Below are experts of layer 5 (counted from 0) of a mixture-of-experts language model. Rows are named router (the router's row for the expert), up (a neuron's input weights, with its number) and show model dimensions 0-95. Each number is 128 + 24 x the weight over its row's rms, rounded and kept within 0 to 255. Numbers have three digits each.
Before each expert's rows: "mostly gets" lists some tokens that are sent to it at least half of the time. This comes from a sample of Wikipedia text that the model never trained on.

# expert 2
mostly gets: ",", " ,", "—", "From", " Authority", "also"
router:112155083127110072168172177168144162117165168123133119105135132166135149135124124111146160129107131130108145156106159155138128123125157120132133136152110098135123127129130124089105145132113128122115104143123101095129078137163144121102090113124069101149136152140137108139132169108133147142
up0:115148139165155143111133107138082116156080072112160075151084152143126145145105125095179157127141137119129147142143119171161136127135152151101146132098121134150144108153098127152133163158112124100195122134098138105140075141156130146123134118133135094148086081136148106088097127136122127109
up1:129146161143133116137148113162094089132119110178146127121109124150137126141100130114112133124130117128131119110163146144125132102092126114131151114126077179137156101145129117061142084138124147102135143147146140164147097118179132125125175183165181120115137125166098138089108086136075140133
up2:142142101108103129143177102114106131122202146132138132131170144132158172128116089148141188131138116139124126201109104087114086134133123150155101139145124097139154137136129113128103076141097079113120157144153164111131156154123135127125120159169135075130138097135127135120098124123141107134
up3:094149110132138146132147160158119155120101108139112124181129118126146099124120147130124147099162184126121128171128117129171128191127092086085125143146131115110135118139119099132127121143161125103145106139121123128138124102130120085137091098124096170117107120170140094136134134107131122095
up4:145125092123107093099119120102143130146123125091125119154151164088117133141099104141098107162092087100110132107139133102133134168137168137133137110113163131117131176179154110119139185140110103121117100098134070127154075119150194126104108161114113124130142142165137162159130138118115099150
up5:156092131136162081113152125144133139118078152137190125097108143143160094155160110112143163166124105163130134139124125148162107135127158117162094158116172147110079130158081121128138127150100108150118121108132115151112109117089124137124129133125126111135086162119172142162122150112141145127
up6:095159183089094144139100077154125132121156109128162098137109143129081108124155115147143145177132144115107107131135142136079100154092106114121127123146144121102136153171108133139170154138108151135093131130151116115128087099066132150146144085171142094122154140085106112150108097104175129126
up7:157128142100124094127095126105162118087135116122102132074134110124095132124166121142151125144150138150097087102118116138121141119101090145128090083134105115129157157174111133138165147170115135152126133128123146075114148139118143132136098154150149146137076168145115133113125095118151134183
up8:136137141097136084099131125155104137127140101149178095057088138113151209111143155110134146131155111099117097155117143134117135122103161101132094160133110155166111109141123100143151146111130150108124113144129123102104116116104124127094128120134117110135089087117148107101141148111154168187
up9:112101082161098154132172115135149090134120139093146113149160159156061155137122122134108150111115126107129155135105137122122117142125120126119127130129083091138154133168130118155122123147088144099189143102144171139110141100135067149105149109085149092145128168130149109108140151094132113088
up10:159123166091141099168117115122130088132116115177165169101102117128113096123119137098130128163133080096159139193152126142095144142112119125138112133146142135141160120098122107092158109127125175113124111141135091120214120106185130160085141142160113134091119112117127127111175135141110128113
up11:108124117145153175130130174143151143165117130095137159125142132134140100145094164193122158118126172166162142144203110113125128129138131135123138140091114175151143114119130144146106107108121161137108115107137118109183127141166146115131131102137133114116142159142144087156124157154133119143
up12:076156108093156089176135128134125115164106122114138113158120117103129121098127098131145145117128176110154112204143177065098139142116160121104129111107117159122154126160120161096137113162100120142106099106116157129123124167142099116167120131102163145124107102161144094126114146100100156126
up13:157150133127116125110126106151102135134143161121116118105111139108116176128117099119147157114113128161103127117169116075096097143116113211141136191122106125133142127141113121110126131101120160130117142081168141126138191142181154130118111148167092125143142145112151111178161165142124141142
up14:121140083112145122181133129139145085117147141155134126152105087112112135114121103153163116135143111142091118121135172156090137121132110183121153146146133156104149078155142141179133136112094166118131093120124138127107133150134154141087105147115117100118079113144129115111144112106088126125
up15:093116104136119102158138123128108139113130143098082129120140131141149179152132096164130154126109159117076115133117151166148106110172094157122124076165145142136126149109136094142144126129135138128117134119143135128160123124143115155144106116172116072153129127082124127114142133146128073123
up16:119095099105133113130170112133155096120143146092143116140138136075099152096117127093096120159155129100126135163116131135138143126129156100112151099136109149110173079160118134141135155155140139119184120148115118124154165153152148129114137140114130122098124155149116089148134140077113093121
up17:120131108131076107134196106086156130167114137128133140128085142145110058115113130080112127168136152118119136152164130123120122104115145073139119138130168145131143086171107163136133153098120084125140102143102099088097166117108136136122083127117099167092118146136142132127155133075130151116
up18:107147155105149153108134177145096157089091150133140130080099144118151084108134182091123123130147155106094159129127131129135103126076173054115165144124154153119136121085105108124136127132148102109089163124136141109160130121101130131104120134144108129146140132124118094127122140124092144138
up19:089085132089141157124154102122074140097151139138089138147130143117081128136100145102151105134131107105126100146086093161084139120115111147156132122090120110133121145107142113124096132118117110158154106127160160093168137089099125147100092148167121109121122125145154129113124115114146081149
up20:140164105099130138121129148131143143087148141109123193154144085112114145133050090134142108105081132151148101136163055119132149148102174133110153113151180131152096096107130115118135138145124163143108134098133110106145131100117108132143122115140135128161134140137125130117117106173132096140
up21:146167111109157140153133135151130155116149118148100111173150155151090129111093091153130155132086111096151105092125104166093127110119162108129151116089147151111130098113119096131105118161119118132172131145114089128118135147134149121098114095157127152105127140145125132136175151066120090121
up22:111122130139144095117136146121136145128138175128119136115101105144103101159128115111164170152113173135119111175128109131132104079134120120125132150120103129104153090151118125109161105124087127103156142095139159119129141106073139106127126106128150154102146114087096142149131105111135124130
up23:162109158119121149138125153092152095124116119121150147108120106144131171140168147105168098107132123150107161113135117110169127131123157127106136149151147124157136150134081123161168139127075130146100100108092156113128135162134117125156171057137118134114133125137133095089120097137087113116
up24:139143142114140073148140141118149119105119121112142150149122164088123125098140129142142124160096113133128097103130179119144167120131107145112099121149084142119139171137112082131124115107096123158132146098121074093115133170129090129123128098168128140170128125086178163147178148133160113160
up25:080085099102122142113169125145089129142152162098141141135121097117150150101159144072145161102119137122114141148125112134157061120123130110117122150136128119165138144060121079128161103151144182109149133084155128112144130128136116138132127096131118129168139094138107182127131101115098139142
up26:155066153116085134074133106124120139099155094128130100107106157121095127127192138131146142137154157154185111115138090115148119144127152124106116126127128109132122152146066114157124122137110139107120077100100177119162160143149145075128120108156133126148138133152176184138112128121112113129
up27:143113186156116118140143106060092135104098127166131145147109094085116133119129162095148146116112118112148135164139168158131157163152133151146142117117079120151114087130117131146083128124138104093123118173122108135192117155131156108147152144155130143137146111140155105134153086124112129153
up28:126107150167111114129147155069113157117137153129134145166113134130160139122121131111080108159115110147101142160153165106086126121112144103144134165110130160122105120141140155116125134169097101159143096131163133117117152135094120164147141124147119127139122085122169163148123143157092160121
up29:161114164119133092167136132098158132106190108128174124098170169096125101106095145114171154088119151113173196136107105102123092102113152100140134117080108109127134177151133138152117116131099147124154112142143128107189108122105106103093142112104164117095127137149116136152107123076124164145
up30:106152165109126129148121091088130104125105120139162160140120092141147098112141129156109149140169121129134157120119150102136119118108111119130149104099122122092103125123116090142162184128164148142125149117136107119148138117223142078143131166142145122112121076178139138131104098120112124155
up31:099146140108148149141172087140120138089172151088160085126122143149128112099095137132143160165146111093118128176152133094107149113129133161167105120129190107091118144150152125122133158128163136088131122122123127123103123093151116141117144154084132129125123155158129110127124080135101097114
up32:101111117108152116151087149146135099133157141140135123117136168081132165128149125158091163120121174131167144118097144118148131140087155113087092119121154133122140140117162151129173128096099141133092167169134099111138101133144116100133095141148106110161118114173147092183146153086079119118
up33:090118144130133087127139134119131103129103113119110111128160133189111113130144092118143155153139105140095078113141190142141083113154146124129150153145156151112111145145131143140120131126181164091123116153141132153107118117132138197142121124155125138088074146138105125141123134160149129137
up34:136163143133144098124116102132109128143113134115104130130144195171078129115119120123146075133137094169107092131130081124168134133141117149130138122131151178091138128113097126091135109120124134172110156147120123121140123090115129186168119128078132147159139158143114141133129178111153123140
up35:122126142133116129136095130099106151086159112171170103116116107189132167122117100086084129159129122093124119148143162119122157105141112102170132102142154131155158142163114131136157159139110102113125111156114106138130115145099166101126135117148117126088125138151092119072120140165138103131
up36:168125115146155109086155143139135128132145109142081120151108189113152136138080175128145106209125092097144103118117103106111117130137139133165153120105154150108094145136103151119104156106120160113150143154106119090105155142146106142129105120119152141131125104093103107118119114127136132116
up37:116124168123139128155116119142167103103132095127125133152142170149126160131143103119134160105156118126155153141132111120136091175094142123131114132113156106133132126160106136114095134150106126132158149135118144103137095126131153113160128142091093109124160122191120115092107092116149076124
up38:158114093153102155156122171118103188121152151124139063150164095152177156096149108167144085131151112097132106093117149138126113131093132091112139124132141107109127150142164122079098123154135118145135152145134138127083093112102141149087129135132136119173151147136136123147140152105107144110
up39:125169126170176156146107109088115131148078138158146115103145148124150145137151124083097071108165082150147104157140086131153112171101106143125116097114163110144119091155128166101143126145183152140133135106098100156111131102135136154116144122125142106097111114099123119147160079104090109137
up40:091097144110154098096109144123148114154134132134168150145130122147142139111127157121110137161155106116133146099089140100093142102151154113146102205097122143148130126143143105110102094133120175143125086101152134101142096135129127191163106112139143126109106094126114164123166121142112137184
up41:132128111138138116157179129144084075133105115129127097111113124162137108060114152107145136134132155133134147152147137138128137127083139143131134110117139107100153121091105157107111137099130106118098088120150093132112131111139158123154132152153072122153122113130171097144153171185085163151
up42:123120118125101167133130105095100128098154108121154158116137123122152108120114118158141137158115137115066125133122112148119100200121119163131101147137113128124139111134133087128162139092149101147138200132072131149138103098124125112113147130123097133130086107133128117135126162115125145133
up43:092098130106134119121128144088097171123126185147139064098141139157090144123111106123134164137131132122141142122181147115117105086139121131110183126149093157123099150133118095106127116124122175104170134106121109100155109139120091152145157145125123125107093119111127069152151091138137148084
up44:130143089132157124093103130123127123129067111124108095157105079151141067113107128145109113142165173080125110173109110116158151098091151139122071143137107091126081156103163111103108149115093082150153119123103151111094134167125135147134112107129169139128130138115131161107141129084100140125
up45:111103115135120103116103127156111137129107119107116113151140107140143152132142122126168140125161117141154172148107129065139112146154133133134152141088140184119143135137122124142110095139149115067167118111099118116125160189121126122131113120158146109112132119102102098128153160156141114103
up46:136095138126103112155185139105150123160124165111124154099160159142141095106090125149089117117134130101114103170133128136168139093159201138114110130169101156095114103142109112121154110087109148106127109161109154132112132118178123135150113076147131110139136145117111137138128124102140118137
up47:138117171164151129186083161119138122155090118132118152114157159130148138116143142098121137137156139096085107135119112099139145104072159112086118071124121139154134160150103115115141117140145128107128131137117181095140115141109139114128102118095144123084107189142144147096156164126124127142
up48:110129152164132127172136143115133110090136141131145156141141140100123167116086121134139122175115119122135132160120138156098118153133103113149160076145127089113116158129174122114095079123137104114096115128086102094131131126146153153119137140146072147144125146119119097144160131119138129124
up49:125058104133105111087163115116143134123129146136119135123142073111123087109082092127111127103121142106173157146114185071129071160136157128148146123159148081101150127144131120151115137147130132109132150103125100158114169163095131133095104122159176109141132109136086158096136122141130098147
up50:093130116117114097170132133139147139123137131153122141170084101148135128173106158159101110160112112163111113123114163091066145094120156175108117154149119122107099120123115169134134109145109125147135108112143152132091143170147143124119150122124131152166135138138079118163093109137128135110
up51:101105132131110089122158127133141171199116139120137124150095126154121176115127147152177176166120109116161158138157172122133109125139122111113160109110131159120156153179144100122109146153110152116115148134118125117138109150135098097131123106088153130124101131122095098098127105125157144136
up52:132186166104093155196107135130090144162127115180146147106089102115130152148104089116120151122157075138130128166122124112078103146143119165130103137105167148137146144128148122143158188117124118110120120114108094105101114123133167105156116133154132114111092129141156099110116121136104127146
up53:112109138141110048108136157145089140118155127110129146122102120137133108159143156150141139143111113135151138132132138127117140139117125120158090088125133106109119130158125137129120125096131126090114135116112114145153115088116060122143138118109106159118128138138164099161199118130154084148
up54:120124119123089166157131135154169157131150142111141098138081152116146112130128082117071155131097121072115128128118108146166124123110117105109155133133135123115147157126139130148103164128104151127134136151078147179090085134140105116141138131116098136129106169158171104107146143109150101107
up55:163126099141106131146118121121120127103124131102101129111162106126115134113143149117167143118142172106154129132114127144157143102089149113123156165172178065072116132093122125143134119127184141139116132118117143134100099143121115137151144120155101100141157188130146141097135126124127107099
up56:123163139141128141148135115129111102141134092106141089140160109151143138096139141149100121116158126116128086087099113130129127133135138106158116115135118163091124081152122161137100149138120162129157080136130137129105114130148120164142150104120158120157147106138153133114123150119121167164
up57:075118141141134116154173184058123132102124134122137116094140139139126146111121105177105131127089111162161141115118107149129144145125119137129083180098093123086114117119160117146114144153151172144123138159111143129105144136113155131149121113140121127120175137131134153184131122128083093129
up58:162135175098168163122126104120134136175138106126124139102165118079150110121142128138162130162128085137114106125100113134128140175116116168184106076080167136103117124168123108111138136128133092122123138114123130124135121155076116113148140168135148135090097114147139090144126120095137147138
up59:107160140140098074099093120067170136139160129113124129156145170119155137114134117081089131143160173121108142103145116121134147162095130090122098166142140152168116152151103120105125114172140139106084119149142135134177108143134124102151116098121120131128142127149115154128134102120107128099
up60:114158127100134135121128128109144126116137106104144129147158110124109135110147092093107075142125116149142135131132164146138133132097167092125141139158106100115149092130151077152140122108130144129137131138087150098174067148155091120141114136114166103117150090110069155133169113145109096133
up61:122108098085116172136126080082123093102089159142156140110128132136153187155113118129133095170121144138112058105114129130152091118096127145122096110144130140135158138126159093150125102162081134156130132142112144085149083080128122134110153110155139101141134146161155155118160126127109125169
up62:107157121103118133105115096150131128137165110114167135134110146126142148075111173091143171136141126139132162148145119118117150123154140127139107104143119123147151164072135161117147093118139158194141135139098122102144086166148158129115132090095128127103124118114136142103168144121093118098
up63:131112094134068132151174125139130173153122132132158150122196129126131130142122109098112131156118129100137110103115126147130093133115111127088134150120136115126105132160145125113103163133120088051143128123117100132180148138116161127134132099121115129124187113134150155123124166125129101092
up64:123119116130129127121112166133123137104137094121142103169116127066126116109140143156131133118179132112062123106138144125165126162150138090148113153147154133137162120158134099099124132177133098114126120144110168137096116097071116144160117130164113114097072124203170126129131114128119110153
up65:125108150117087089150126152094091123136132093135158166103147131137076127139149089157155131103113111096078110160164103144112086144100119135140073093125141119128087109102098125148114182122106128105150138148135149132137102103073109141145105183100124092097133114091125136151141150129111156168
up66:071146107128138111110118125145116142130103167115153126096079160122137117145140116124111143174090169132124122158093099169136122163123151155126121128141109138126144132131085178116150134105120129116121139128132084161132065152134139143135115108101110143110147086098116150126139100130154119151
up67:102118090094147141125133102159123144123118139112113093151139125137137145124133148146117159204136135078149092092122070170133128151096143116168134159119160114170127156139111107115123096136120118118089133108148116136120140125094138108122133114149126147160118097133127131119151105094123155158
up68:116123157125135111117135100121111097168112106115152153173160114067151135089129115147170121125127119138156145111165129128139088172099130123123124147149134094129126136128165127160099171133179161122097167118154118110159100170143137087123122153126100131117145160176151150139099152084160104103
up69:113103127133123130151151111169193141129145166107157158122155174081098114108100148119126117142155155145119145133158094114144084128094149146124120097132135105169158141051124173117099140105126151127110086114131167111131091107153107133121129084119146125130125143097138132085106146139115145157
up70:163107102126117135090146104137099169144136117090101123090109134139101080142144134115162122165118162144072104138149187143101147114143152124126106093151128109128152110155111120110144123133133098116128114127124122116140121082118136112168112101137124094141117168128101153155131128110143156136
up71:130150163174163164056116102090134135089134087147123094136126137107084125132130139116099134113160154110133174126157142111112145095120130162121124146091153146111158135139115142137167129127144104123112133116136135152126114130090110094177177173143157126136137100141125140111114135106135118094
up72:121167104125099141109137150132137080125111098163144089087158122127132137121086103162144125074172152092170117133105115131130158132110171170130134104117146132183140109102092143128122120142132146153181118130117150112131132155110111126146090097092117105142123128165109131148124101103150129124
up73:083128136125120137113144142147138140116115119162140139178122171129104108117143126152125155137139167107144165117156066093108147118120115119133115165127142116166087145091081177123144139095158124143113137122142158126178157172111127107185068100093141160095109153124159115123129178130130119120
up74:115154138120145168140123128091163117115132129128101119104071155125104144109135173101101150159136144111089139165121137084118157115169153133154125128200101122083099112144120091151094158121125109142133156126139134068137152127093162123106139098141110125128135114141151120167106071164104146090
up75:144118145120131094126093132101144163124109150151119132136127154125131147099132113119148128134126128136115141093143120120142086104141114148180145095114132139140125109137140129133107152132120105095102085102082139165116141137124152125099167131129091153141128142159143173134170119131143108162
up76:136123178125067174188157138150127141118159133108131129127092088136141147104136126152127152136121152124120187127157159113138098142129126079143138130100134127096169219107149150126104115122110133114124120136162146108171044125156085114153109111135156109108161099148145133140087137125121132118
up77:101112149125155153130128147129162099159152092125151161182139144139092136100142111133162124135150158072131114096094160146152150135091095101115157161127168142155138112175091106103087148113129157098120142137127110110131093173114141134128079094096116135107127143196138159122123147154137129081
up78:149065135163133106141122186161128159127094186121118094106134100168111088120167098204142149175112101159147116126094130122116116149126094123142117120134180170097133130176138114128137112118128125161100133132100103110159132143146126136118110134131110123114111087134111136147107149094095134171
up79:150139138165147121106121148153134135114128125061150125144108120121128089114155109115146115124112146109111117067081152118132139151105122140151164111089146128100151106127121136139113119105172149133105122098174124136117155134149096145134120121118132094078176178096129136104136108099117127134
up80:133139088146160161120152119100142130067157107148129172126144104127128079140090120131192113131085151119135113152162152163134134146151149081160108069128151152111120151097135141121182147108136115137123111139140110184121125127092134123146093136137103103086154168104104126132136095157132113157
up81:153145074137176172105099115131155137131162093106133092162127120123112125149117115130128113141141153134121116130129110115176166156106098136097109182103167149132167159140115120147123103198147138139119130171120113176133054117127107116148145132082139129143135152132116122095121098123131138085
up82:132107154156106089138151130081110118109147120129135107162164169140137138149130125137082138128111117128099133127100159161154135120107132093100116158122157111150093105137097123105128135187189097126147118147186127138130130156132152106148090180144127164152117112151100157123122142137142154134
up83:139163124161139125145104169091149120085113137107164121122157116110123136131136105143120128109124155150116146097108120103145097126152101149118113132179150117146105096143128110138076087156127116174123166125122159138145128144133100151131143143130122110114089192138153097102134137145138149107
up84:107128110154152116120124157066126113141095114151156149167062138129159175115070153122108135150076123129122143152181136140122102119165134123147147157132121145154118128159116142151096117155149063113122131128142139145127080176122163152126117139134131092145129098108110147139139133139119149142
up85:106114171107146107139161119141125101156138135129147145081136161119111118097150123132130118111133110132144182149125111161136124138079079172135133130119152112119112136098105144127133140135192172105133132131092107177099170154122113151110101145182106074098141106105141097162115106123112127113
up86:111159104089110114127140143137141101140153148156114091139102155097115128132140064122124155142156132128139130137125118139129159136100158146142130133084127120139155094184144156110115124115140096152137113090145118121153088137124117128091084141144146107103127134117110168127129097100104123176
up87:115150132149140111120140142176109083175152112108161086126134138129138175082159124115096157127116172130134115160118166162121114150152077135134101144114113138091111117133113119093117100152119138178123148096111146140110109134142077145135127139100112109149081164134125107117160118130110149104
up88:135165118108115139174144124109109108114131105134115132127144165121146104097102131123130190113150135163103102132130124099125158113074087165087150145127129148104102090147112135072101125143145129089107156093128134143141138134128112133183128146102142082121157107136081155125140177141152121172
up89:105123167133106125180150185120116081116128096133120081114143098089104123142130156122123131123146094107142133145141126123111110168071108155151137137121160146099084175098132102159167089113133136123112144112152133147155092103125125139163078097108139132112117133123122145165165121124153128110
up90:100169111115183123158112141136108165106127135118085141119075136087127098136132116107135139142124089144115133127117061178131144161126145095111114129097130124101113142118099125091142103130100090091117153112165117126117100115126135112157141097123094147128160128156131138133154091098126082134
up91:128157115112119133141156113107146171095132121111141116090139132107110096105095165117143107159139139116111106131142165122154154171093104124155100114125149088115160119053122109153110121118110117111109107085107089157086138118131136115138154127131104111126164184127112121081149132162096151109
up92:123122133071121138087176132104108123114129152121174120162093132180115155109161132119146123105140126124146105125124145131138152111111072126114088085138197098137121111121107134073129161140126125077080145106140157135104145095125120093114133119108125099143120074123117131160134108150126123174
up93:150124095137133121139051166163116159130100180117120140092077135135121120144098166106124162123062143118127144119150112123138103121115139104123106145093119119103162131138112112108127142124083115122161140139133147133133118134126148066158130113111092118113182120108108110135133140125138147152
up94:117146137125115128092138105120122091149112150118154110082116150144126139164133110120149120116144115176120164173117169175154091098157099075125169095167154165127194083164127096108126137115141139049129124142171124139146116148087085107113136139151098105166130128101126125118112114087148098116
up95:130104134099155110078167085129164094116068173134115143163162122139128124153092146080133171110133102138093133172094121149096130138099149078132137172106094135111117075167137141076135156086135143158126131122121142129150129153094146120110125154127142121097135136127126148129102113137139106160
up96:171142166139148130152154100106133132127114097127126173132180159103119110167128166121152148122146142104132156105155122111142133142105145120101088095127133099115124132124060150110111115158109105094105137127138101167138164120152176167168152119088123154138170124174106129125135123124115125121
up97:140140117148126099151134097162115131104094172116125107117144126123087155165140138138141112112123118165155126137118134143134097126075113123109120104121113107128158116137135128132121156132174132130113151079120117112153133129092121084126102130146131134111145170128086111163111107145129138159
up98:067113101133135129132138149156133120164121158110143102148133141129116098139115149144141148130102165146113133100099186072084189097158150156081096079147118116097133120151130113149144148127128138140178134136099112136146099084118161146106134165117140116159099170155141093118120153075097131123
up99:154148135129166157107102099078146148128084223139107149209146132133137167128143134111068148121122123117086147079147090117163143150137152146120127140147106113080132139093176107134120165133152099124099120103102177144138122142132130146168115106136141109126139138142117140122127141143153084094
up100:107118128127126095102100158123103155118130114140130147102101122114103095130099131157127140175142128149141086157112124132159141115090134113151139132105120121120151111098143131164149139125153079135141180120121142131100153109080156143106080137080120142138143174096158143174189146114139133098
up101:125155087156142131127155125140105147178124167105146145138101170146097143149112133170134101139102112125100105173126119124088119117114163139108118123138105118142117147145126127106151118135115092136116105088181150124101118163166124107144153151097102137154139130152127142098084135111156131108
up102:141141118118151142141122126134126131163121157106137118179124145162145144122088112158124140155090132135106137137099125133123164101144118066110096156129118102111123129169146131110091123105123114156148117139137174144140117172150171129098126099106125137186112142107141154165145107175128102130
up103:120090104147117146069120113127182108132157150130128136096175118154135120135137085100101141126116159129163121157141121125120114114127144171138152119132126114132147131161130125150111137150128160118122130149151082137101164146167134084102154110146148093141108118161105117130118102126166126157
up104:089124116104164094117073084128109117129116148121132164110147090106088171141119124095140154149111130108108112102127105202166107108151144144110173106100123133130097134110084103108153133141152103153133176153159121105135137142159136136119092130154184152140124167113135143085104140122125110124
up105:114081142128102094124136169100115156107161139123101125136114157106161139142154105145130148194161122171148147144132099147134132090124114140143110127121164126108146129142102136108117119129149132146168132128112151144105134116098136137054141144094130137099138158127130133142148149149103120125
up106:096135131141121099145147145140117137093160108159143122113145125163135129130136066099136122159142114113131121176133155136133086131131088089197138099133151129163135142161163117142151125103137163094131170155105118131103152106131138100128147129088091112112120113135131120081112123147143104136
up107:071097146143146142167125182120126154140068129137183109166134158126150130109123120086155094119118134098124128125132132068134156139142157117114112168120075117131136117144159127124075106115083126139123141124111137079144086127114106155140103084116123140140107145133150053146156109106103172163
up108:076108145110132148115128125143147117076123110145141137143138120099141108157150127184157118151143099161171118134111145106133173177127124139149097127091128136143105110113122139159108120112146048136184091081145160140119132106109133113145141132148135069122135116122140107165137120119103147134
up109:136171174151191111112158145093139137124137110106178150106088101138109094112181150152161151144130167109099115107123154158117119114126134180135116130137111129118120129166119122142148092176140133151143115136140077118136098121159099082105098141124103109132101169107117108114132171122152112175
up110:071126096189152132139135123110100124069130141110115119106093114124092123117091111156167147142134183131139135162122135142088110147091107130125137121097059121093144099184136156122113135158117154117140139118126145140095164112089178122108127131168121118132180164133173163154109138121106154156
up111:148167186108127181144161112138121165098122152128135147155107118144078140128159103147158141149126108208128100112130123174138123134143120164145099125134130124135121129105132088115122156123121110063135128102165095150141097115134109155166139103140123146126150123138114111109132103105136134118
up112:146117139097103140117144149130098120108112144130152170131151140151134093104122068146098159140118141157132105091064162159133168179120140141125131108136105122128106192145127158099198108112107144163137189121129120147116101144171139105126131113128106105087123156154138097179147112093080144110
up113:097173147086110136162086127169134110114115115141123142138169089099116136130115130133131147111123177141092177179116106130144132144117150189116120106115132145145103125138115132114143102169161119085082163083103171075114124141161153164133117119152119135140178108116085102093162110134134162085
up114:116115108165134139102107121104133133160107165086060084107106100212142139145134135166114123113172169121107130125126133137130119092085118115105090130121101139113155114132144141124099135133142132109122085100107166160113080128131122131114124098123127121154148122104109119098114146128144140102
up115:148112144155107117110150092118129137123128139083148162167131146121139087120123132134138125156179141152146119113142129150110115116119087092149145125151102100123109107136119128157119125130119153159142126159173121125114142152095101107084118138130137100141113125146127090108123137151221150147
up116:130116117125111111104107133171129145150138120156085127125172124116132120127132162131171122104085123124161130138120126103173165103059129121150137103140156118160128102100073149114153106121159140100116086118120114146135145116098125139143120131142089091136099134166127106164129092100141177138
up117:076135073153133100163153133132113132109096099135086149102102158144142101118137110112162136149129094120154149136122123177120162149142136168138129134137083124137133140161090096139123157145089099118152137158062156122113084158163095089125104151107135104120132119127167119137114131110117100165
up118:109108168131099132112100111146144140118142098164150061136106122124149145109158136155128115093135096079076162145156147111196144122129112123117151149140116143128099143121138107141123122179155141125141136118144166163127148076132106094147138111137129105134116123089125155170146131145122117104
up119:145102110135113110145105107113083115102142162135124143119161127200132112121137124118136139131140168115148089164155098111176127101120167126163173140141169089089091137117145146178100104091145098136132149122086103129122124150109132146146179106115163113165167161146135121133134122097099130138
up120:108119102102046116126141144144128172154092169145109127135105128149116138169141158120086128146149170158115129134156097119086148171140094098164107144185119082132138127111131146105106128145124159156117170106163120111130125127120101075125151149132098188085119108165116140103142123097125144140
up121:144096158141117127153180147135146166093162164130171137134163138151123095128105114197135105127153124147136112117152154149160164154151097123134157091125123145103179155135142126110111143114161119120082142095081116119134144121111144085146142160132100101132123118137101120084121099115108104148
up122:128133142103139123096129126172118170134164137184156127132089153132136144167134146102118146107134125147134114190155137115120160113100079148141103143088097107113107124154142147094126149158114104073149126137112177130135161160122163124121127138178109139149119126107143111187159161132088133163
up123:110135137161137119113158130132159098142121094115152124118140173152123111151123082171137112152118135081160092125124106120073163153133128124093143163163125121160124105130158110131150172127125092125134127134111124105123161147119112113125126162099105116104114162134137095162120149154094106145
up124:108141087189077113167116119160109130155144099093131131143140164134134109122111101160097097154075123142150103178110129176124147099109139103118153115117139121111133135114114100125083086173127103114144139087149129130157118122161113136102144149089145100155147117157150120122099119157115084160
up125:136131125210129133130141128176103123107099152126139119126135142117169115099117185122167178140136139109152162139145092118071124084072129173136155136121184133138097126149129129112116128126162143138158161140107155143140111138107167132089166110122133072162128097134099104135112108152167153118
up126:149121180153152112167146120172148131107128102139159115172098095158129139113118123131134147076128108115126142124129137116144114158125144085138112175140143126167157112149167141119141067130127124151129122103137087095122077128091122123158156076090148133126180139129120170137106129126103123136
up127:146136168164157147173131136150103144110103101170104135168153139134137089109112171135146124103143165105162141168119118121101185130151179114134091127128088111117113149117141127128122138133134149123142137127148113107183156121121156124131155158124174112158147127099112158158112123105152159166